{
  "num_hidden_layers": 13,
  "normalize_top_k": false,
  "balance_loss": 0.00323,
  "router_logit_norm": 1.0,
  "head_dim": 64,
  "norm": "rmsnorm",
  "rope_fraction": 1.0,
  "attn_scale": 0.125,
  "parallel_block": false,
  "init": "uniform",
  "init_std_down": 0.0,
  "doc_mask": true,
  "train_tokens": 472000000
}
Below are experts of layer 6 (counted from 0) of a mixture-of-experts language model. Rows are named gate (a neuron's input weights, with its number), up (a neuron's input weights, with its number), down (a neuron's output weights, with its number) and show model dimensions 0-127. Each number is 128 + 32 x the weight over its row's rms, rounded and kept within 0 to 255. Numbers have three digits each.
Before each expert's rows: a language model's description of what the expert responds to. This comes from a sample of Wikipedia text that the model never trained on.

# expert 12
What it handles: Word-initial syllables
gate0:119106124102138135091106135099139140131151146108142210148085149109094076148073098152136116117089117159149122121100121119124168121091147087089086132099086114074133158140083130123114194114162125137153135177121077142136149113162143167069131150150120168189036153139085120105125070120105152116153133129091160136183107128161147052127173157089134146131064103152152096080098162145075039080151
up0:142111164130144163110169105163144125142133167129059139166106135119140078108123126154050089111180144163158093135112059086091130110066159149135072093118147088096042123094095080105118160136116168112163158127163162159130093089123107187126133133158137113138111156104114081109098161163142134158080118097176095126169097100214206114086118138167128119128145153117179080159132145146147129148172
down0:131065121068123134086125167057107185148098149147145173084192135112147118147109182138182179145074205136125105131201124150143083130091095061090126113124078166154119200114089121154154165178121127191128107082138088175137154135138103104156156117164156106115093160122096150147092114113115089101156085165082133144111125108075131161119163106136163139138072146131161112096134127142158156132123

# expert 20
What it handles: Capital name initials
gate2:092116160078105144113147117194062145107064130127151096090091085093136108126159103097146101105098089129160094131119097160127119133099085149181151156155141157047131137201148089120117089176175118130195125073124086144107140104160107145100200130223195089090122182140185105152155087144111112092113136132116132130146091159120100146129131149108147102121104093129202127153105112141154125115129
up2:109160124092099120141125152107135087141108169140117210102163114138134122209136125145172069147156073138128139089162124157152081179112141146123144137148126130137101119095090103140110113142081119058163104113108091088161134137123152145107097172098145136186131129196082115137192080069181105144137171112078140099098079167111123135093119137147168097154161148080055164122113060182114105119071
down2:115159153094151127085087117110171105099155154141154139161125143143152130132123109152169108158133176187199137116128193136137141137139071119159176120169108126182176110149122133135227142145097107107075115120118143094157107155116121052128103113106162155106120134158087183150128064103110208098116089100033156117131125059114112080114125128069165132088113136140141080097101148113139138114172

# expert 11
What it handles: Capitalized word starts
gate0:149151056164147126142168089136105090113136146149109137137140163136121136124153095146079109148138139144175170176095152084162096146152122120172073192202091133172107131088118126090133146101128140117098138085101114115164124108087115172141133111080136131172139225147195082120111106109078129088147135134056133176144168170142153180142149130170144127131117137146126185165097186166065075149091
up0:146179154082139108117122146142173124173028134114162177143133140140125160096138146164094129100123137164082135107119107121053117121110188061104130099141104152064125073135140135109162103159189160111172127131066168138152102149115176102109169185131121103082088089134055126101120116096174133115154077168108112088085107109144104114094162090073180130134129088108104097071131155131091116137121
down0:124124156126078115122105144157100095141138116059134103117127170146152186125127101134099152131135182093127038103101144132126069096133184071125123143170130151118129103130158135111153125107086126034146137127140087132118106151114128092177133129128172114120101085172121130117128100166115107121217144136151148112083146154031178162093084137068141133106125123150187178117182064141082082153133

# expert 15
What it handles: Sentence-start and hyphen prefixes
gate2:165143096122131125064044139146127132047117163123089186083108116123089135128151129132067098144107175142158142053101164116098193096163075076103084141137139137141098151086102112165136090148108193107159134132186116178106128155128156066140128182202176128169127143122111130105142155140123129095157177130127119156144178125076156146164138131126134151096094133140122154136131204139072108149118
up2:102135158068176122125125110195097152054141164030069124086175155127090106114127133084079170104132111107136130150117135102158160059124136063134134092156139143142093138114113078087146148140107111125108104080196199122113132152105087139100176127164163177101055161149117124140121146148110168104139126119141104086146147201126161123113106152112135133081131129111092081155184138097085130122162
down2:175149137036102133125098172143042152148121159122111122176133065123114203149187125173107062176129134152233087116130122095141172184167155128089140116124137117112137120114142096150197111151098129158076158123108122154135129120120122081128111143118098149143129177154079123156122082125119091126180107117082129134111118137090085131099165079149119102128130127132078097136128159137196163093168

# expert 13
What it handles: Plural and -s endings
gate2:130136179086090120151128062106138174098129210110140053144086152102109152099188164159107144130113176157100202117160107101137118144093104116101168121161109141125127189119126115084144139172130156078091084140169138175123066080156030066135136105118130141165206112123152096164147097134102135098103136148143118138142178103110125185146102113148130147146115136126157120085188115108143095110108
up2:164150137109036148105112166152117086096150147095123143144114158114124117160091083112131174124143178120181081100042112160147109108159189098163145175106164147086111126162127149079127124129120071112124114087170133147129167178136202164113089156143116145106111144173158153074119133117137118115196171127113094110107169124134148163157101127056098108153093103128124122140109205193140111108193
down2:155091153077085121114134189123099117100090097172144154154132141133124106153174188219082079176116167137117157089135129095137195100184176148083081084141152199137142149082091131122121123143122149154141159122113132099096100180123096120106117118180120130137108146063129112100130145192101176120157125179156133118103126086160123137068164119123080115185111099094161185126108090108123186129108